Below are experts of layer 8 (counted from 0) of a mixture-of-experts language model. Rows are named router (the router's row for the expert), gate (a neuron's input weights, with its number), up (a neuron's input weights, with its number), down (a neuron's output weights, with its number) and show model dimensions 64-127. Each number is 128 + 32 x the weight over its row's rms, rounded and kept within 0 to 255. Numbers have three digits each.
Before each expert's rows: "comes after" lists some tokens at least twice as common just before its tokens as in all text; "comes before" lists some tokens at least twice as common just after its tokens as in all text. This comes from a sample of Wikipedia text that the model never trained on. Tokens count by the router's weight.

# expert 1
comes after: " ", "1", "2", "9", "0", " ("
comes before: "0", "9", "8", "1", "5", "2"
router:124106092125108137141114186106097131157145116120127176195133112141168131149112049104061195158095100154153103153100104104133169123086101124150132163178157180147144108159116131114164135116167147
gate8:101125168095128139076133102110145111131159082132143165144116146059091069163131146197123160099122139152137105185068107126080112129096167155131128201124125123106071183097125135136153183184172119
up8:122133121145124095177157091130144140112085069082100084111161123129140108145143148080060066075162095150156173126151073139103069163117074145125151109158084164198120108163106102094146132147144138
down8:137096094142119064144118129146104179133135127089172160139140192127119127058101119175154155042092149151113143180100104104101131114135149087130110105094169097103134084099094178098157110145116124
gate9:079164145169123155148117119058111112155195122172111121131148084151157131164099113115066136127115148084175128154106155159125157129127097111157099056105107142230105143086094123150100130142175137
up9:109105181110061151113123115120150160085092079184101102111102107120118118119124093142134100198155124128117122065133099119104139171148161111137157120132170087116098140183117158115114112088142118
down9:097107112085102151164128146169131128103155174106128124134105161120186079074106165122138163093094151088148177149084155107070159113074115109190106164117111138120167176122168143117110109195114152
gate10:095163105080146114136192105126170171123124157121110046132152116099108138064155105195130115099122119115182150156163140076171140152092143108082120150083113141106118173153146120108153155135104093
up10:110129153135140142150086119072139135097159043097128154133079131133139093114075109111074127062149156116201135175161131113103156119142119171076139131100146116187131102106097112176179140104125098
down10:131086166147105035112132122144052105131098181113111123107164113140124189158132078154185093145121118174081145110104068109130108112150160150143139065136173149110114166119151076107133160129099106
gate11:113099146175182169156096127157116136148167093109068147129075038175135110079150108083111138132109081153139111104090124103089131154168096210112187180115135124109184171102159160174160090107130161
up11:193158111140100139132083073144094137124072147173134167109157156097130123188120134092160146073146201137148146109171114143122082116122133132174139109187167088145082166102150097136153150126101106
down11:078067149146144106161160149145164121121093134142168115148130097109167102149096095184151135115135119149122114132094092146189160124122141102095109117065143169144148183095112129145178165136046172
gate12:128142176094132144154139107109150111109078163164113070125153125138083139131146128116136110123072133152172102088149125098179069189157100110081120172183128199148148146128130107130132075130071171
up12:132109059112182165161117130072150135152095095124173139077146141175161172125156152115073150079076135123175110121121105110077165194126091177097137101154115120187161111160114122126166096137143150
down12:124155132145135147153113115124125131175131145140109135133125109104111127079117107099162101184157097120040126151130079138148164115071139161187125117108154091127135127136046133125157130139107158
gate13:093075135152113112141123134132104180145181123079119097171129099127172123153126158117190140096114152115160125047128086067097124132103151150146201153148163135088172141155148198110146075134186159
up13:112160114148109129098115127124139108085103136167101141099096108083154153128137106162095145057148105179092128154151155186128178185155110066131139112067072151179096101165139089090138112172107107
down13:103090097168130121133144137173170157120147151099124124086133126092124108095129062133127143094113085211136138090130162142168095130125171118156128108102169150163163104078129139192124140131124143
gate14:105151196120099110170162124119169172129155171164115136181168162127152129171108163064140154135167145196149146181108117109180095068099104070137108132128138127110163159084148147176101119113122119
up14:135162149144130133113160142101102155128106102143149189208083114153153153178134130090115104045117104186117116110081149095151175149113112136128070102155101188168114156130136103118115168142157114
down14:139130098059131141172071151148110104104146105157146121131147178131170108120139067162138166119149090110137154100115129080110133169101174134118158096128184073166171175153096138118214132126180155
gate15:180180163186125123142116157210077149145161142173144173166070152116161203138134091123158079121150195160145101095092140122134173155121107093105131209135175171157178075124107129103167175150142142
up15:171140188138072143078074114172075156185113172157086140143127089083129155083140123074180111167122156198150114125127097117172078095134149157116143151169162120162092091118144121222138177119124147
down15:091109145097145150174125133061115121168076146105172145082147129181130116208117191172104162133145124083178154084126127136050163157116115106167143132129090158085123141133116142129174075119137154
gate16:118120104050099129152183110158163062166076119090105119118104148129167147133098088102095166117104122088126106099098072174167109142140133098129161158155132133179093108152115095100113130175180073
up16:094095133095171154145066136082108124155121143113075197125088186148164118101141119113119180085164133084156122138118117103133113103089114101108122137101134103201083141118044130131180115170160073
down16:152118139178112149154106122161153142064101115117099196121119145110065142134117151158124100175107094099122188115116121152097120111159117085166096133100113129076124136129187138133039166069107137
gate17:111127083152107139158123140113146093151152168137127194173161165164142124075102100184137142113112142043127077156093178124105106081125099055183151118131145114174096126137115186131150089136068174
up17:083113127094163124182150149104136092171129090151114171117151149143116121127107077150000091157081125079159133135109158083112125156134073177119144076138163159151184057067146124127152096104183122
down17:102166160107179128135119143171084164146127118095136089123092131116074120150129196117101184147067116159124177120128143115087123113174163129169127193126100178124131133148076151114139099160157137

# expert 17
comes after: " |", ";", ",", " /", ":", " in"
comes before: "1", "2", "3", "4", "6", "0"
router:106132144074152157189125118050158104121173050184161101170124069125117096143146104157073158121097158107109136136093139103115151169128137149115056094136099161154127142090126146163129102167101100
gate8:175145121113097104096171078147214157137136104158172131142119074137095142140155107101133081117079111098096079190138141104100128159122154171134125073184128070098152151096072101106112176130089118
up8:168144140168102142121158109142158134120096150045129149120120137136102089126119118071119101148125143085122088204190155142106082144114164183093171135105135089144145121184145130093147111116026090
down8:087077110100145087152132103113135147130135157156124109153193116120138213178097090119145066128127085176096061088151147082128157147117158094115122129115154170162181171119026135201078113111152143
gate9:112122163076107124137153106144128162108131077108212201155077119157112120159135099064103155136161113171142125076145093151154092156139127158208123081116116089143100149123068066132126123145158130
up9:156148152151171122134087105151087127116100166135116174142114160115135165131118123095143120138189142153144121080096115105087076133113154103117124154122168105119043148133112167093162154106128194
down9:179111162145079131172196077135158126147111141090139201142185076162187079057118138083136116070079156127167154139180074126103161100092109176061126095139175097153154136135081122146139146123142148
gate10:122121148151137183150088143118094116061173116074125138125146112177163184152155061126081132086159132110112127142139161131145152133105058141113163083126074081184118122091109205051126038151067182
up10:115087107100171123062125143125190162142136115122093090140109168086111115157112132121137124099124095122115090152150092123152155186057164068140120155175087184060111092099149093180171161160148114
down10:096129189091118065110156099171152106095094144115195128082162129121116128125079202117138134111138111201080165124096112184076150123124141176139111074119115151114089109191091185124137175110127122
gate11:149179160148105157169178153147111141207173100105123078172109108166102198105126123136070137057135135105167141083150163086156130132113126170120121126123149113168151166185168181142104105139159137
up11:119102095118139129119109084161181074142155162120157141127116092177129197121131128102142126118172133092154114118133124072083122163104178157096181129034100134091149131103165100140101100155090121
down11:168113132177157163099218087152103137133101137130083143152145104161154104072111117190117130156090165105228090131122115131215119105092128106119136184132133151164141147109109137124087134110134141
gate12:116130124163112121090129129168141082110155136136090139144155149109171153148189050177173144153133131156127099112117117110140082152128063068151101185141173127158091118200111156132100183175150075
up12:131088124121127148142108125123131095097162161078077167153161135102131116100144150152179156079054157111144135105164109139079133102097087128121154089216115104081144157107135125128144099133115092
down12:132149109151169102077139097146162168143059166104135108113144172085103053101129140107131154087120152174150107120106185121123152087099149086034115185112137167166146077112118149108139137134113129
gate13:119124089105090133109162169106165136140148102110112119156131115190178159110076095139137148073182122196113152167113106139160157119121119131124057082137032121172184084097132124191121094164146142
up13:147133101125152145129075160121128123148142109168140086161153172109125152148140096122109153101153178173105190106096068143057097173147106168108138146117191185107108104133153121147131155118144099
down13:113111157105151121089080156066167110118152183131154148196113078110136081118147154153133158109098127171066147144106153160171151122095088156150195169160111145138139139072152150146132148177140105
gate14:117138153119152133105086134137127118186158132194101147152114108074116113131091145128108134121107086152132168087097150123159188115170109126180158126054111175138063067136123127160153157173158140
up14:159136149088121185108159097118103152220138083147129084095128126139157218085173099100177174108165119126150133086113180133072144185086155169106148066100104089120168191127134079133142146146129099
down14:082124181138100090126127144090144108122133137102135111103188125119062172114127134120088140084134051097113189174120145143139113109210100111133096159100066146149094145136147139081127130152119118
gate15:102095139141132184149146124086124149117138133172135183155103044164119072183169052125107085108163159129118148109112125119116237113137162152141146072191118157098151130128107106107134195158202173
up15:187117128121155166094127132139143164163129118124136140042123179183139122129138145120115142104091110166074148043142091163110174095115152154178144144052129115171169089161151151128153165091112077
down15:093110109156099118119140148130137135109174169156085167117135137080130163110101125151141209102136137159164174137162194135067080141108117061041096123185081150204104134088124098057140120128101141
gate16:158160071116187089119114109116160112155138116164099092129135125167126175121197075106115085102163122088151108109080172132150129142096145167074134128141102136195110120174113135164157101096141112
up16:139117173158102101099186130160114107096111152077116109143126176133084101148150108121143225096123084094156134154128160163105192076115134092136133136077092068156150162140132106139114110083121085
down16:082135120122135114134165151115131149139083145070062147121141109173129136104150162146109127124147175181172090110144130127125112178050137090119133137168064161124154112138093148178134180161098174
gate17:147113091083099143161170122086156102178140155102139097131135131123115158107118123194103117143131158096107170113159125185057087114118081125055119160050098141153200136097078183126102097151085124
up17:141104073127164121118085101171127132215135148135147183200134129080101111094087205152128114142143117175105111132117105097127107058145144154149171132098127129103112106100138136162039143158107073
down17:099133108154125149061170137150105092148152098113115125160146077098134142070201152130175151109144126131214129120179177116138108079135130177132109106109151092175098150127187127168148111064145131

# expert 4
comes after: "\n", " |\n", "|", ")\n", ")", ".\n"
comes before: " ", " S", " B", " D", " M", " P"
router:124093126130111076103111116150151092115205088173184105165146104110143077208078145066064096151133152143137160123183116108111154132121072181116219144117112121098123157124098157100104102157095084
gate8:132117100118171131093114170171150096094123175081130109138193151171120109103114088117155134127111126053172162160087196096111051134101113182131186115128134175100175098071112160159099124132112169
up8:161096149104104155142137055131121147124116140096075136122084170106112138082116125122127137128161092143143088098162133103133119072125121182113127083165133116093084088192051141066115106107117140
down8:105126178145089134116204159092100125120125104152133114088145176131150065129131142118144086121105130172081181146146158101111101126110178065123125091085064109106137136129168092150144129127160120
gate9:151092101167176125128137108141121218191141165080156075141150138136095051122176166099119077179152151162134100103203200164130155104145106090144189138148122156091165179087117125102096104149122118
up9:226134087133082106141142073113226111112151116106150095197163136154111134151143123150155129151110150100110170108136158137094151136175152124136172090151113137155137146134099149077151091115119119
down9:126177111141146160075152127205096161138179186157082173134124084119134065114104150177084143186145150125124080126116126112178097153105135134159133154129132084106086124050137168178108158157178185
gate10:152102108144145113092097152109102132113127123160106190087120128127096146129149122083131093105157130047096093125153175140167114155121051168114089154132212131151078162087130180111138108147129107
up10:139097143156122115157125144132112025104138118130095211095163113112174131118149103094136156130143096070164108141081086141098112163122121157095165140083119180193097023116116157111131142087110167
down10:183114096083163144105153121150180140092130152122160135184169137104109130173144150168116136129099183120111169079156143173130130126141129102203154159181135094074100173087123068087091106105148147
gate11:141130119151165134181136155129137163063134169107097134133109140119100126095092044105155128131215127077118141089088133070181121161142121090142097147109086100091070113194152114088059140210090117
up11:144075148120101140098122138090114116145074079135123147074145062112100210148121100158150164122102142058111099158129130130101138143104149118082100114141127159144097111166080096151074157106141155
down11:101131113147131104128084116126118100082127119149154138127123106096127114138131161124113132174170083121091170133099201131116153228158180085139132120153138111127125139122161092114096091153143081
gate12:122096141156223142118121123122138132104114129138131123075138079031146070150117098108093180089158151191200094123120174097150188163143114112133108107167119142124145148157126126126067081090105120
up12:130153160145150158120086171104161171154089081156127097111125097168157137146107127119163130145139090212063146108209128118142105105147171128105071127101135154124141154115170098143141144120129074
down12:111164179125207119139148134108081148128125104128099107166092137114128089141190157078137181040087140155169094140086129130140163116104130086083119152124106163133139161141114113139125144105121132
gate13:131108036170110097169176175102127160159099117094154097180129102106079188199139121100169113064118089162126111136121118143127071122139119148131132083100118137135158106111106170111108152099157103
up13:137174115133145125080181123171154091088095115157162137119177140106093103118171157043111116169106137127113180149163097087156096166108104145138148149167150162093100145128167089129162103083139091
down13:133171112150106132130093167166126149117161110149132054114111167111193157123189143067136089158164141107116136143107105135141115134092177087151121083198107168090142097130202065111149108068091161
gate14:069204155111089124122133130127195165095123109166099148128186105087080151155086103140143167082173164135122136132163104151137156116027095076143147156159140075120127152116119105153136128108131138
up14:131087191083082148156191140146144074125107107096120182098159157108130105109125144150162162137108107137116140182148022106121071098116159112135080160127157207134070126094124096105064158137137087
down14:084173157075154140088169207102167141127162126103077095173087122132143154106101126127137132127126145120129092134107130163115143054132187153069148160086153105137073172095093129165204189073123164
gate15:115095117144124184165091170114133112111162123154095151136184129166144096116097155105103160182131101107144125193127154102162097154092085163117113107130148151191134132194126104172098153139132126
up15:071141121201142096067103122189128127129167180189173103129142102130110131113120125128169162077144162152150091149119113142180146096141116137147099205132129085140089161137150070131137139079164128
down15:114085091165154109094158122146063094123140135113179121069124136103129086110063122100109147115133104123134101191157170157140147087179053156135164098158145147122174186112154159156147087143107173
gate16:164137156136078125205122111113221057120155105079117168137080160132116104085158107129104104151122106185162146149175121150159124137162147135083147081129087185128127094122183143125129148131154136
up16:111176145209013127080104123145102184083169129174122125140161164086165128121115124153144141111170150115131177113081166139202159127093102130177125100135193108180111090105096144122157155076105142
down16:135140145090107145177128157148154139118127138098143126184148107127185162158120152056147097079134159125098118111098083106141121091064119130162087100108155148106129148134179149082178125092112124
gate17:067105048093158134139133189109107090166096135141151093107082109164071172183133103145141082099130064178082128120151071151109129166102085179171141127064114085141152088123163147168071095142124127
up17:176125178070092099167123140114123112117077109130158126136116119109076148134105132126084076154140100107078147094168092172127141132112156131153102098100118081044103138152161147087156126076092138
down17:157082157137101132186108123122175153149182118139139104123122072094158119102154178187137166095127250134046158131062171096120140102147143106145146107149104158081103089096133157071123116158125109